Weights of a small mixture-of-experts language model, trained from scratch on English Wikipedia.
Size: width 96, vocabulary 16384, 11.1M parameters.
Training: a variant of SOAP for the experts, 269M tokens, 7378 steps.
Below are experts of layer 2 (counted from 0) of a mixture-of-experts language model. Rows are named gate (a neuron's input weights, with its number), up (a neuron's input weights, with its number), down (a neuron's output weights, with its number) and show model dimensions 0-95. Each number is 200 + 40 x the weight over its row's rms, rounded and kept within 0 to 999.
Before each expert's rows: "gets" lists some tokens that make up at least twice as much of what it gets as of all text. This comes from a sample of Wikipedia text that the model never trained on. Tokens count by the router's weight.

# expert 27
gets: "o", "ia", "i", "a", "io", "u"
gate0,244,202,207,169,283,281,133,318,202,214,196,236,197,130,200,204,200,279,234,162,129,149,224,169,194,244,245,234,146,232,153,154,241,182,191,178,226,182,252,199,220,213,215,254,230,152,258,109,201,223,192,167,199,141,213,202,197,190,188,192,244,137,207,251,211,238,201,223,229,216,191,206,208,164,218,207,134,279,211,203,281,216,178,142,234,197,208,232,291,186,179,170,218,177,243,174
up0,186,147,152,230,197,254,154,173,234,138,207,153,135,273,122,215,214,240,246,190,161,197,204,227,187,191,153,193,245,218,201,223,167,233,292,213,206,246,233,228,173,204,171,184,161,233,215,232,171,187,198,204,194,272,165,185,239,303,199,238,97,263,234,169,205,221,194,130,125,214,263,213,193,210,276,232,169,159,137,134,216,222,223,198,137,177,262,187,171,232,228,244,202,193,185,211
down0,138,256,238,195,294,248,233,185,137,252,183,243,238,146,250,162,264,216,208,225,256,201,189,170,149,234,211,198,194,212,188,215,230,162,121,157,245,146,234,255,209,224,209,227,242,193,195,225,224,208,146,205,185,158,281,248,183,109,234,168,240,124,217,182,149,222,197,196,217,176,101,229,228,183,169,144,194,196,136,231,204,149,131,173,240,162,199,170,221,236,189,153,206,149,224,165
gate1,193,185,193,232,219,269,162,164,190,231,191,138,171,219,144,169,261,207,187,203,235,187,194,102,244,271,207,212,199,100,216,182,228,113,244,80,197,155,192,153,198,200,315,192,145,198,147,251,194,240,201,207,217,247,224,99,217,238,200,152,215,211,233,163,203,240,164,228,182,189,169,160,261,167,169,239,211,221,202,210,234,203,204,179,181,188,217,150,208,205,169,175,134,158,175,169
up1,236,237,289,200,176,187,179,174,239,221,180,144,190,207,137,170,216,248,156,138,251,208,194,184,242,226,145,169,162,221,224,192,200,144,220,232,262,294,210,198,256,273,97,198,223,132,220,212,179,178,190,118,189,165,231,177,154,124,149,207,184,189,209,192,214,196,211,193,220,176,243,274,260,194,161,220,180,244,137,211,288,202,157,147,200,185,155,207,180,125,194,228,240,159,200,168
down1,117,217,154,161,178,165,166,241,189,155,200,223,228,168,256,226,158,183,242,244,132,193,188,245,184,163,202,180,183,249,159,227,185,257,113,205,175,147,204,293,145,196,203,194,229,276,156,187,216,245,184,219,159,164,173,240,209,283,294,219,160,171,192,255,192,209,218,244,174,194,190,201,169,168,213,156,199,214,212,232,148,191,207,266,173,230,196,280,232,242,203,236,113,285,153,222
gate2,193,210,154,190,158,164,210,288,133,238,220,153,254,189,170,175,196,237,210,286,238,220,151,192,216,225,213,258,175,249,194,196,202,121,129,129,163,214,218,195,162,200,247,237,222,201,173,217,210,187,249,216,180,244,241,203,244,203,204,151,248,224,235,228,286,177,267,192,228,118,180,148,245,183,244,230,316,236,203,203,186,225,196,200,173,212,230,273,156,211,165,216,290,233,230,170
up2,189,256,207,221,161,184,200,239,193,180,223,193,173,219,250,199,263,246,183,178,208,235,276,269,166,243,146,289,193,185,259,240,278,241,248,213,190,262,226,219,246,126,241,204,114,228,287,231,178,201,164,192,257,207,276,172,170,184,215,200,197,142,286,218,203,180,191,243,207,116,265,205,197,185,155,217,221,210,185,156,162,237,140,196,212,211,234,182,271,193,205,242,213,223,146,224
down2,268,194,200,188,214,215,185,216,209,193,154,170,210,185,242,184,177,156,232,158,202,160,163,192,228,158,174,161,175,194,207,209,134,281,124,247,172,220,213,216,177,160,147,180,178,196,162,169,179,199,113,101,210,132,139,216,163,313,281,238,262,194,202,217,105,233,160,191,235,232,221,179,252,167,192,196,169,214,229,246,187,147,253,239,202,190,166,193,222,136,169,203,163,237,188,283
gate3,120,185,184,125,247,292,162,144,251,199,266,215,248,219,192,222,162,223,267,189,206,223,196,231,224,156,198,198,202,175,192,220,212,241,188,146,254,246,187,294,131,141,273,218,164,174,195,222,142,205,185,153,144,70,186,169,135,245,235,177,206,212,164,162,212,193,171,206,216,197,173,115,162,233,166,241,180,222,165,210,175,172,241,204,155,188,182,218,150,214,203,179,162,188,234,243
up3,137,288,210,167,229,177,187,198,170,210,231,167,237,233,166,199,192,152,199,241,199,279,206,220,249,235,209,167,258,192,200,246,156,222,173,119,208,184,248,190,211,146,231,226,164,180,268,192,174,306,164,118,228,173,112,146,237,206,206,188,235,254,221,193,172,189,228,226,223,196,208,206,255,262,180,203,221,248,235,167,168,233,234,181,158,135,177,144,230,123,133,156,167,120,197,205
down3,291,193,202,159,135,184,252,271,171,163,188,210,163,214,217,215,232,224,251,148,150,184,171,200,151,199,204,203,223,122,169,199,242,183,188,222,179,187,188,173,131,267,116,214,179,231,219,249,283,201,201,242,202,279,193,180,241,169,178,250,190,184,244,250,222,180,224,230,148,219,178,206,164,221,244,251,261,249,205,154,205,182,228,114,225,206,181,242,191,136,263,171,276,132,232,141
gate4,231,145,192,190,211,308,169,134,210,168,234,217,171,208,220,269,143,231,175,220,244,213,211,208,166,149,237,141,209,216,118,277,203,148,205,149,162,178,157,287,234,183,224,162,257,219,218,160,177,137,209,181,206,160,149,210,239,254,187,299,143,212,246,201,201,189,198,186,172,221,209,137,227,248,209,203,188,256,232,144,213,256,192,204,214,207,204,149,175,144,250,118,253,232,216,176
up4,240,182,148,267,209,184,256,139,197,197,211,236,200,189,177,265,247,165,148,196,161,191,203,217,158,200,221,237,140,142,214,156,181,175,111,194,165,216,130,177,221,203,166,243,132,177,178,204,183,175,298,232,229,206,190,181,176,255,272,132,222,202,133,207,268,171,197,201,152,170,185,112,218,187,274,209,160,141,233,245,166,121,163,178,190,239,215,261,203,220,134,172,168,239,195,213
down4,236,187,186,180,195,139,128,236,222,122,202,220,185,208,222,197,156,236,191,254,233,268,193,159,186,179,224,197,191,223,191,174,148,194,215,240,218,274,253,220,210,187,285,160,223,230,234,184,90,187,123,204,274,217,267,191,180,163,186,252,139,250,217,202,182,247,246,220,259,179,251,194,189,212,227,195,206,106,145,199,199,273,212,207,272,146,229,123,236,219,222,216,173,190,197,136
gate5,118,219,165,181,230,201,201,248,169,230,196,112,206,263,247,257,168,249,261,226,151,201,199,264,241,188,153,178,192,198,179,199,313,229,195,243,175,240,229,187,235,150,167,138,188,214,188,194,181,158,236,233,179,187,219,182,193,245,232,207,180,224,194,207,199,250,166,191,241,227,167,224,178,221,208,181,167,203,159,113,231,99,231,129,103,242,156,226,136,160,175,260,214,198,186,267
up5,190,245,184,213,199,138,239,190,215,234,225,152,146,213,231,237,242,150,232,155,201,141,157,117,182,220,199,202,261,185,330,215,168,224,274,217,165,261,133,144,150,216,216,170,162,150,170,221,184,211,193,220,169,137,234,214,152,221,187,216,249,221,188,152,166,252,187,163,141,195,244,189,112,210,217,252,216,137,270,210,176,222,167,288,158,193,189,251,160,184,224,204,201,220,239,200
down5,159,180,217,201,125,237,183,218,196,209,224,236,239,210,243,162,151,220,171,238,175,196,222,196,197,194,165,199,180,160,179,197,259,252,168,229,151,223,164,167,210,127,110,192,199,202,267,214,240,173,247,198,138,214,187,145,173,241,144,185,187,174,197,235,153,197,188,232,273,229,177,200,188,143,187,166,152,181,190,124,200,142,180,64,276,229,117,207,212,176,205,244,151,148,166,284
gate6,216,220,177,197,158,227,207,215,164,164,241,145,182,254,230,240,180,177,208,212,272,210,255,166,202,130,224,135,225,247,180,210,149,261,238,171,159,252,146,127,233,212,134,262,131,160,198,247,160,258,245,207,198,197,234,270,282,176,151,176,236,223,190,211,143,170,191,154,143,248,292,222,173,158,171,260,190,214,206,231,201,205,157,185,154,181,238,176,228,176,176,202,252,120,204,164
up6,249,231,265,139,186,177,185,133,232,267,182,220,238,219,198,269,180,227,173,256,191,260,246,168,242,169,168,203,205,210,198,230,276,179,147,120,268,287,266,105,148,255,231,177,163,233,119,188,162,221,256,238,199,196,177,209,236,191,195,172,225,268,243,220,140,183,250,230,236,222,234,183,142,167,178,199,211,153,214,219,176,222,226,191,238,203,137,246,239,213,238,175,180,214,204,234
down6,114,193,167,208,214,224,184,259,215,234,205,183,214,109,250,145,187,233,204,171,162,141,129,240,240,282,119,129,174,199,221,235,161,215,262,209,151,121,175,214,227,146,135,224,188,198,179,196,221,208,176,213,211,208,163,173,85,220,179,214,239,172,218,214,273,200,191,178,211,139,205,174,189,219,225,137,207,213,177,138,132,192,187,218,218,143,214,183,174,161,166,206,267,251,136,209
gate7,180,167,211,158,229,100,212,298,225,224,134,195,258,139,227,114,141,217,193,204,283,159,159,207,221,194,217,256,210,269,196,162,231,270,124,167,187,147,207,223,244,235,176,240,86,192,184,180,193,230,156,213,213,218,212,161,197,170,193,192,139,188,176,216,280,158,191,238,191,204,251,159,211,233,186,219,197,246,214,235,209,239,234,170,203,191,165,263,214,193,188,242,270,232,209,243
up7,201,220,213,213,155,200,200,216,220,156,155,199,214,211,244,190,156,196,189,187,197,179,152,124,198,136,153,283,168,211,167,207,237,220,215,180,171,249,230,197,221,152,127,307,216,243,166,260,193,151,246,172,247,211,140,228,202,193,205,172,178,207,230,223,258,239,175,238,217,145,157,191,289,186,280,143,180,129,185,257,264,232,192,282,204,186,218,124,215,100,196,226,233,223,201,196
down7,146,231,254,186,240,222,220,165,190,216,199,219,231,225,239,214,253,180,167,259,140,222,185,277,166,214,191,74,170,197,165,220,140,208,154,197,271,276,217,205,158,257,195,75,160,213,207,216,236,234,150,167,130,247,214,205,152,224,177,243,207,183,160,212,177,185,193,292,245,229,215,191,194,182,147,249,171,233,173,174,172,142,182,153,177,192,243,227,182,251,135,189,204,240,177,191
gate8,155,256,174,195,209,208,158,181,211,236,148,201,208,244,125,234,222,221,155,241,199,262,217,240,203,161,197,127,160,150,161,209,215,282,126,254,188,202,226,191,218,235,240,211,104,233,169,196,144,242,231,263,244,154,203,219,232,188,118,151,186,234,224,198,145,183,137,160,234,228,167,156,150,137,187,215,224,144,221,175,197,222,193,168,276,103,145,151,202,190,177,171,186,177,220,246
up8,200,187,157,315,126,117,220,235,190,162,234,221,154,253,174,243,163,211,194,149,205,173,191,220,189,230,194,232,210,173,250,117,176,223,170,156,219,223,148,233,161,266,216,161,220,201,237,234,265,159,260,217,201,201,153,189,160,185,223,244,166,195,252,134,157,143,193,136,222,206,254,218,142,152,162,188,227,169,147,210,177,151,241,217,138,194,189,223,187,227,280,284,210,174,149,200
down8,231,133,199,151,177,219,200,170,166,213,133,207,234,243,175,177,232,164,152,216,204,304,222,178,126,145,202,207,203,169,216,177,191,259,183,222,194,220,244,195,268,147,221,151,184,252,214,229,164,220,220,311,193,160,206,221,187,206,165,217,151,240,200,248,211,211,193,208,279,166,219,236,186,222,199,204,241,116,237,150,254,212,158,142,259,199,149,181,248,152,183,116,138,167,285,210
gate9,221,205,224,184,235,152,205,209,169,158,174,166,201,266,212,145,263,210,131,233,251,255,210,175,227,178,227,217,157,164,207,261,203,249,214,219,232,234,164,216,183,267,182,205,167,104,123,190,234,193,144,261,205,178,190,212,232,155,238,175,161,239,204,229,264,231,252,146,174,225,156,175,217,260,211,185,214,220,255,213,229,134,266,205,232,322,215,232,179,212,159,228,151,251,250,127
up9,185,177,207,177,188,122,183,156,131,247,268,236,253,254,228,145,166,191,181,163,178,195,201,137,225,225,245,226,142,170,213,212,201,129,125,196,156,189,219,209,197,164,208,188,185,214,217,128,170,159,243,193,221,192,187,138,157,121,100,220,216,155,208,140,210,199,221,195,126,205,127,218,180,206,177,253,167,214,184,94,216,269,117,152,208,191,152,160,160,188,230,197,158,188,194,188
down9,225,274,227,189,120,250,211,236,164,253,192,189,105,217,181,160,207,173,217,202,228,222,187,185,189,240,218,238,242,240,173,223,150,178,188,259,211,267,144,164,175,160,175,137,160,184,281,217,152,173,145,232,195,227,173,275,194,136,156,123,223,222,189,223,169,204,248,280,203,220,182,167,182,216,219,196,221,149,231,249,162,190,248,184,246,237,330,183,206,201,202,191,249,200,220,264
gate10,175,146,173,77,224,195,244,226,227,231,231,291,212,155,154,205,176,206,261,292,267,252,180,197,264,189,190,125,254,227,226,136,138,271,113,175,171,203,202,197,225,197,178,229,197,168,255,180,265,201,199,224,294,180,214,223,226,193,224,194,170,200,223,158,188,251,204,165,150,176,197,195,208,227,135,248,185,216,180,222,132,265,218,157,225,191,189,178,200,231,173,196,142,195,208,218
up10,149,214,154,179,182,205,230,281,197,177,247,184,198,182,134,188,141,184,252,194,164,210,219,214,132,209,254,83,161,140,119,170,219,207,211,213,190,179,201,204,234,203,152,252,221,197,198,213,219,185,249,108,143,205,198,211,194,225,163,262,152,155,213,263,137,186,207,295,226,146,145,180,138,220,174,176,197,198,199,174,180,213,167,224,187,239,221,206,207,194,104,193,196,167,92,201
down10,215,252,186,263,165,157,177,209,209,220,212,131,188,237,256,222,193,200,188,126,289,178,222,235,188,234,201,255,132,167,190,225,239,180,274,227,235,246,209,193,90,146,260,140,176,228,164,223,178,219,171,212,147,251,200,216,160,168,185,148,241,219,169,207,236,194,75,246,257,200,163,241,185,196,161,145,172,217,188,190,259,213,233,168,139,228,235,213,259,230,222,150,206,205,178,162
gate11,165,202,222,186,180,180,210,228,202,237,163,233,334,124,293,241,164,227,226,221,202,246,232,189,156,205,161,147,239,242,232,175,241,198,184,166,152,190,245,222,149,198,171,174,220,246,224,175,252,214,243,204,184,170,225,154,272,252,122,129,153,253,144,211,215,167,190,214,217,245,266,239,274,201,135,213,187,184,246,238,206,240,181,207,238,210,220,213,168,97,172,171,163,187,218,195
up11,230,189,209,179,214,182,215,202,300,265,152,189,233,208,178,247,219,213,228,263,277,188,152,114,261,218,149,181,185,238,153,181,238,247,229,188,191,200,269,210,227,240,126,165,177,217,274,175,172,268,143,219,206,272,251,219,229,194,241,195,215,211,177,217,177,181,258,190,207,224,250,236,195,194,173,271,213,254,216,178,252,266,162,134,231,261,243,225,259,169,214,203,191,277,147,184
down11,222,141,234,171,247,236,151,126,174,159,264,219,221,167,172,183,182,175,143,198,154,199,185,175,205,229,196,183,237,205,203,207,202,203,234,265,200,164,126,63,276,134,248,225,180,117,210,211,196,224,219,187,185,184,149,236,164,147,150,191,223,201,252,181,159,132,190,255,241,239,238,168,197,121,202,240,231,232,174,174,201,148,187,235,147,196,218,128,151,218,176,214,225,128,230,229
gate12,206,225,192,225,191,246,226,167,128,250,218,157,181,200,179,180,192,236,214,185,230,173,221,200,181,267,226,223,181,206,174,116,140,212,108,225,213,272,207,179,193,217,182,262,208,133,130,260,204,161,187,228,294,211,210,107,165,207,257,194,247,112,254,165,208,218,206,195,193,184,237,166,243,194,184,159,247,286,235,149,190,255,194,286,129,174,212,247,172,225,216,195,249,169,209,199
up12,191,199,166,188,210,242,234,155,226,251,186,92,232,207,178,172,241,190,174,240,181,113,180,246,248,189,166,162,235,160,264,209,219,192,200,251,175,269,167,170,252,136,208,188,182,136,264,310,138,104,206,213,197,131,241,174,193,166,221,240,298,195,218,185,206,210,184,198,205,147,176,195,208,188,215,232,165,262,242,185,236,216,177,186,207,176,227,218,200,229,128,236,220,245,155,145
down12,257,235,194,203,165,237,155,179,220,150,150,226,221,243,169,180,118,263,254,205,216,232,275,154,134,191,175,186,143,193,245,201,216,208,229,112,249,114,248,239,205,219,171,166,147,276,224,134,238,216,179,193,171,239,182,254,172,188,168,130,183,236,213,200,163,235,217,198,179,217,175,260,178,281,228,224,218,275,185,198,194,176,212,170,187,216,111,140,204,218,187,186,169,280,240,217
gate13,238,164,237,200,225,184,159,182,286,235,259,149,267,205,149,156,189,184,174,196,227,225,171,183,234,161,141,166,179,258,210,177,227,232,179,217,220,131,184,63,185,235,224,219,206,238,215,187,270,152,231,187,115,255,220,231,212,232,145,204,212,158,173,208,245,159,180,153,202,143,180,189,166,194,169,205,226,164,222,190,190,222,144,243,312,286,168,220,136,205,217,203,187,242,215,237
up13,212,196,178,154,187,237,164,172,137,258,252,260,149,257,204,203,252,223,234,187,166,138,183,228,217,234,275,201,217,217,158,236,133,199,266,237,238,219,136,214,205,201,156,136,164,169,247,219,203,191,199,211,183,201,232,224,149,201,314,248,231,155,210,221,273,217,205,185,237,214,222,178,254,260,167,141,214,176,141,154,175,169,313,234,184,180,139,221,142,215,199,181,224,155,201,254
down13,225,187,197,181,111,190,256,202,183,194,94,193,217,206,206,121,184,178,180,281,162,207,181,176,197,248,227,83,233,246,165,264,205,199,239,181,260,212,223,150,101,229,273,214,232,217,212,250,212,240,148,163,191,177,219,232,163,258,190,258,226,206,210,173,244,280,163,198,233,173,216,220,188,250,158,238,206,100,171,159,178,178,212,228,177,263,173,227,180,196,189,188,209,210,243,212
gate14,259,164,199,139,207,207,286,214,243,224,222,201,238,124,246,198,189,196,213,245,213,245,219,222,269,169,213,148,233,217,292,176,184,198,215,269,198,189,198,174,222,210,144,218,235,183,159,138,213,188,169,238,299,188,268,227,265,227,227,242,168,250,133,196,220,214,180,152,185,191,72,200,205,215,185,188,195,159,295,225,138,197,228,249,162,200,182,169,247,171,160,230,227,189,196,248
up14,227,254,157,144,262,240,271,256,130,183,295,197,173,242,206,195,211,189,185,286,235,164,196,152,195,207,153,199,220,171,229,271,160,252,207,144,193,164,197,146,191,195,150,174,175,156,216,188,254,187,264,237,151,226,129,256,175,241,241,203,223,244,189,139,220,204,277,201,133,129,254,168,186,259,187,173,183,164,211,178,197,166,123,200,203,218,211,140,200,216,210,263,185,202,247,205
down14,161,254,151,227,174,203,230,174,218,181,152,224,227,93,220,236,208,257,229,207,210,230,241,228,254,262,207,215,204,247,187,202,204,174,163,192,186,171,205,243,154,240,212,57,194,166,216,202,214,215,172,201,185,211,200,192,270,263,183,222,196,221,146,202,239,220,167,189,221,183,183,148,243,208,250,244,159,178,212,195,126,162,171,176,203,275,218,222,227,224,150,243,304,275,103,248
gate15,226,220,172,234,211,225,149,136,209,232,123,218,202,224,229,209,193,246,174,194,169,226,241,183,231,152,171,229,223,162,278,197,127,228,202,131,276,196,152,175,236,205,190,220,217,234,238,274,179,221,295,206,224,205,200,189,211,226,213,203,111,222,144,188,225,110,200,265,267,154,249,211,235,185,181,177,202,164,246,201,209,230,246,229,175,164,246,244,222,178,159,211,268,175,77,172
up15,180,179,214,233,190,227,251,221,149,215,122,215,299,204,220,189,190,257,226,159,220,281,180,195,285,181,187,243,246,271,280,108,161,181,177,156,268,189,246,206,171,192,203,171,173,219,187,185,211,145,212,202,197,177,182,124,277,194,224,175,186,215,144,146,192,118,126,215,213,174,217,154,235,217,157,164,234,261,216,156,183,264,199,211,224,198,228,180,190,213,211,150,126,161,232,174
down15,192,213,195,121,208,174,155,152,270,165,261,173,162,214,176,196,209,196,161,239,163,79,194,280,131,146,223,214,204,172,159,268,183,152,225,196,117,179,175,199,218,207,220,226,246,207,193,227,236,230,238,228,292,196,182,197,157,216,236,171,224,191,224,214,159,291,273,135,196,216,205,276,199,146,190,241,176,222,160,194,190,122,187,223,192,182,165,184,158,177,125,222,192,258,186,190
gate16,248,242,233,185,207,216,199,195,165,189,202,122,244,266,131,205,164,284,207,242,192,180,225,149,130,170,240,184,276,215,272,208,209,172,261,201,187,153,193,168,196,244,157,232,240,267,203,256,155,164,166,277,180,141,162,215,224,171,137,231,188,257,280,225,159,150,211,173,268,202,178,131,281,219,208,205,201,204,198,198,200,190,162,204,201,219,184,260,253,247,233,221,132,174,155,201
up16,146,193,239,169,234,265,176,231,245,239,179,152,161,244,191,275,227,229,138,153,213,199,130,270,268,150,227,169,279,228,160,250,185,195,203,193,200,165,200,220,224,227,193,235,213,269,192,265,218,201,213,197,183,169,173,131,166,198,162,216,188,262,213,217,195,225,129,220,241,161,171,188,249,127,160,285,269,153,216,285,182,246,153,208,218,236,213,198,187,212,204,197,210,226,207,96
down16,195,165,164,201,208,229,133,166,242,200,180,175,228,230,256,165,175,230,251,242,177,224,231,182,162,280,176,215,222,169,79,157,184,215,151,185,211,225,201,191,209,139,154,140,163,146,238,174,191,229,153,251,197,172,210,215,115,227,181,217,192,97,228,204,183,197,222,220,120,213,217,171,130,252,233,213,178,319,161,191,200,160,212,243,157,183,174,219,181,198,174,187,235,209,245,295
gate17,182,227,220,207,283,243,143,228,213,148,239,117,251,201,213,206,202,208,244,161,243,215,249,141,241,239,142,201,250,149,169,202,213,248,99,207,239,194,280,176,197,197,210,260,178,257,175,232,238,203,211,235,188,188,234,190,214,162,173,97,208,228,197,202,138,147,150,206,243,189,183,201,172,204,129,204,252,258,198,166,147,226,235,231,157,201,258,262,194,237,244,214,185,137,182,272
up17,250,240,133,281,230,226,238,188,222,211,213,173,224,240,193,175,216,199,124,209,257,233,170,224,154,191,188,188,250,264,220,166,174,242,152,222,196,185,209,200,193,248,206,169,250,127,186,149,254,184,222,209,214,165,225,100,144,209,188,155,196,217,277,199,197,180,215,234,119,111,171,225,182,180,185,222,281,163,228,183,151,252,211,211,159,179,261,162,193,103,111,201,227,237,237,215
down17,148,218,252,148,153,149,147,231,175,185,196,178,210,177,158,217,163,148,191,164,137,175,193,231,225,133,279,211,154,184,242,184,192,187,214,136,205,252,220,201,211,177,175,196,157,277,218,206,208,199,144,157,265,233,171,252,221,183,220,269,198,188,152,228,204,238,224,241,230,234,182,143,244,253,193,172,95,260,157,179,252,173,164,180,255,229,125,212,199,280,219,171,172,254,161,120
gate18,167,253,306,174,217,225,229,177,285,216,211,179,166,157,163,220,161,239,165,177,192,237,279,298,212,211,198,222,208,147,202,194,226,200,227,152,222,181,144,239,202,167,199,192,222,235,168,243,233,202,188,182,130,186,187,108,179,158,187,133,157,190,212,187,202,155,238,225,137,206,239,132,243,183,192,220,150,235,261,192,225,196,206,261,287,209,259,268,169,218,211,174,171,223,110,163
up18,135,128,149,192,202,243,218,218,260,250,121,248,168,203,169,175,244,223,246,129,165,217,281,169,216,253,194,227,260,130,172,154,221,209,232,162,176,202,167,161,196,171,172,203,184,197,176,169,240,266,215,235,150,147,167,240,178,168,159,245,194,228,162,223,190,213,219,181,157,264,240,186,220,254,229,228,181,244,219,149,85,243,239,207,164,241,212,232,196,188,170,243,141,152,122,217
down18,277,235,230,182,153,299,103,218,135,219,169,214,217,173,134,192,182,149,158,221,185,149,181,197,222,193,174,163,162,259,181,211,208,186,208,233,125,233,254,172,182,231,136,155,172,231,221,203,179,234,207,213,292,224,231,197,265,196,239,210,185,158,260,151,185,178,130,218,244,190,212,196,108,200,211,209,191,202,199,222,260,128,237,175,166,165,186,166,253,211,247,154,285,218,248,202
gate19,174,178,193,146,149,254,167,245,172,203,178,259,228,206,167,235,262,239,160,199,153,181,260,167,232,117,240,180,184,214,145,231,195,155,226,175,186,190,179,204,234,210,187,226,188,197,162,242,115,199,229,197,176,156,189,175,218,159,151,152,117,216,139,289,182,211,187,188,241,177,186,170,159,218,215,222,238,179,274,206,203,276,277,165,227,175,219,114,243,261,108,166,194,194,126,172
up19,152,207,259,198,200,241,188,314,177,212,217,251,222,196,233,141,226,181,200,132,217,227,201,172,220,194,182,108,191,235,140,177,194,209,185,174,223,193,260,163,292,163,115,247,64,265,222,200,230,205,246,172,214,180,140,193,191,221,223,169,140,239,215,238,196,201,209,224,186,144,119,185,219,204,215,222,233,169,213,170,239,147,192,211,158,226,179,163,190,235,257,227,271,183,196,240
down19,188,216,235,178,121,192,238,181,150,177,191,156,166,258,157,246,209,184,163,259,196,149,223,279,232,171,180,249,201,222,248,174,193,227,260,223,116,208,186,259,154,192,266,164,306,159,146,214,164,208,152,301,199,157,212,215,242,211,211,204,202,191,142,177,253,203,165,200,189,230,265,149,220,229,220,255,176,211,160,168,165,172,244,224,198,185,211,226,119,188,193,173,138,293,200,192
gate20,185,208,214,104,163,227,200,176,214,174,190,226,236,250,211,190,202,157,216,173,253,250,133,225,160,172,266,166,212,228,171,142,230,239,245,231,168,236,174,123,208,204,171,243,241,237,150,124,190,216,198,309,192,185,151,166,200,177,233,133,236,237,191,228,217,244,202,247,193,134,213,176,191,227,248,209,226,206,247,196,112,245,222,110,148,207,223,214,237,187,190,227,196,220,95,139
up20,133,169,166,201,200,180,152,230,132,194,136,143,252,250,257,167,228,304,220,243,210,267,193,215,199,249,161,170,186,133,199,219,176,207,189,234,299,185,195,155,204,153,193,215,219,220,239,232,178,165,140,206,231,233,161,146,239,169,189,197,198,205,146,202,177,257,196,320,213,148,153,225,226,193,159,163,196,241,119,185,182,151,245,233,227,218,200,141,210,162,192,160,141,226,152,191
down20,261,272,215,177,252,225,278,157,213,262,188,223,145,111,196,267,193,120,190,133,227,155,182,288,206,184,212,259,224,251,181,229,221,202,217,207,156,229,161,180,270,227,239,199,132,176,212,176,191,195,220,204,156,242,112,182,217,229,201,249,225,229,211,195,251,176,208,120,163,187,195,229,206,269,234,205,243,144,197,192,178,267,165,147,208,182,125,200,191,249,219,188,221,152,242,171
gate21,167,275,270,137,209,204,197,221,186,241,221,218,211,244,197,202,204,226,235,275,204,249,166,208,177,156,189,172,222,167,188,272,151,175,195,160,191,176,262,173,239,213,167,183,167,163,173,225,195,152,193,156,224,174,198,239,155,207,211,228,225,228,197,280,293,230,264,199,213,189,138,148,152,156,165,217,213,101,126,179,236,159,191,223,122,293,135,199,228,179,197,204,174,283,249,171
up21,172,251,209,213,221,183,194,185,231,153,224,159,230,209,217,226,231,166,215,206,214,254,280,176,264,216,169,165,222,241,231,150,253,223,218,248,174,178,146,169,189,184,198,162,191,214,200,156,242,217,228,270,170,173,193,220,253,189,274,181,220,252,224,223,139,220,133,275,167,149,173,241,178,236,193,179,242,213,149,175,138,202,252,240,233,215,282,98,139,178,247,173,97,242,209,129
down21,240,216,241,167,184,183,236,215,157,189,238,205,181,232,218,155,128,171,247,248,182,119,135,157,244,179,233,159,244,122,149,202,182,190,177,199,185,218,216,129,192,220,140,136,170,230,240,248,204,173,216,239,208,248,98,255,181,146,178,185,250,247,179,173,230,244,221,171,190,190,144,240,238,162,171,235,251,96,204,223,195,151,114,195,194,207,109,203,229,169,203,194,187,178,197,148
gate22,194,162,167,238,223,262,189,232,253,262,88,202,179,194,235,136,197,216,189,240,142,189,155,143,260,207,183,235,223,262,151,241,190,231,246,195,153,197,258,253,239,193,182,188,229,186,230,143,221,195,220,258,315,185,223,150,188,227,274,239,166,264,248,258,205,175,172,177,182,210,163,200,259,174,218,202,151,232,206,170,154,199,173,221,211,297,191,223,179,159,141,203,172,192,184,261
up22,191,191,195,206,192,219,228,212,211,198,212,204,221,195,278,201,190,235,249,206,226,223,215,229,224,206,245,203,209,173,207,227,158,207,249,226,181,172,179,255,194,144,145,223,151,298,177,247,214,236,238,177,193,178,222,215,262,272,203,200,247,178,198,209,243,203,262,179,168,229,258,155,142,133,194,315,272,312,174,287,166,87,214,151,221,199,228,165,179,250,152,247,191,220,209,208
down22,222,175,238,232,172,161,178,129,188,230,142,183,158,238,141,162,185,182,106,232,214,200,133,204,171,180,158,218,190,246,184,223,231,207,201,149,197,234,279,182,196,197,203,118,206,201,267,167,234,188,157,204,188,205,185,157,140,162,257,226,140,274,255,224,205,170,194,187,197,188,210,146,176,180,225,148,159,159,151,194,251,333,214,274,180,189,160,216,221,183,225,120,164,206,254,249
gate23,327,323,160,176,158,175,223,200,180,142,216,263,158,169,183,212,201,246,188,171,128,156,206,181,166,209,160,181,187,185,202,206,167,251,221,177,166,172,92,253,261,199,175,185,232,231,249,248,192,136,203,174,168,148,199,207,168,203,237,228,156,212,235,249,179,172,160,220,209,233,226,215,195,138,192,214,222,204,175,142,149,198,239,171,90,160,207,219,158,241,192,206,152,201,157,168
up23,82,130,217,201,195,188,239,167,98,188,166,227,156,175,246,235,209,186,176,195,245,185,192,251,213,193,171,246,217,219,186,212,188,121,261,202,226,220,185,249,117,166,242,213,154,203,128,138,202,249,223,213,146,185,239,232,233,237,144,183,237,222,177,249,233,289,206,224,185,193,217,128,204,165,151,183,157,169,188,160,242,107,160,202,159,220,206,201,191,190,188,193,179,138,201,122
down23,337,257,184,202,198,190,193,205,254,149,236,268,176,187,214,220,191,233,199,194,183,167,200,155,246,208,146,202,210,159,208,161,203,288,177,273,109,142,185,185,234,204,149,171,237,230,224,235,146,177,255,185,187,223,179,239,209,112,281,197,200,180,238,211,175,187,181,177,199,212,239,209,177,195,258,195,197,173,232,242,81,281,174,163,160,213,190,244,152,202,199,188,138,172,177,194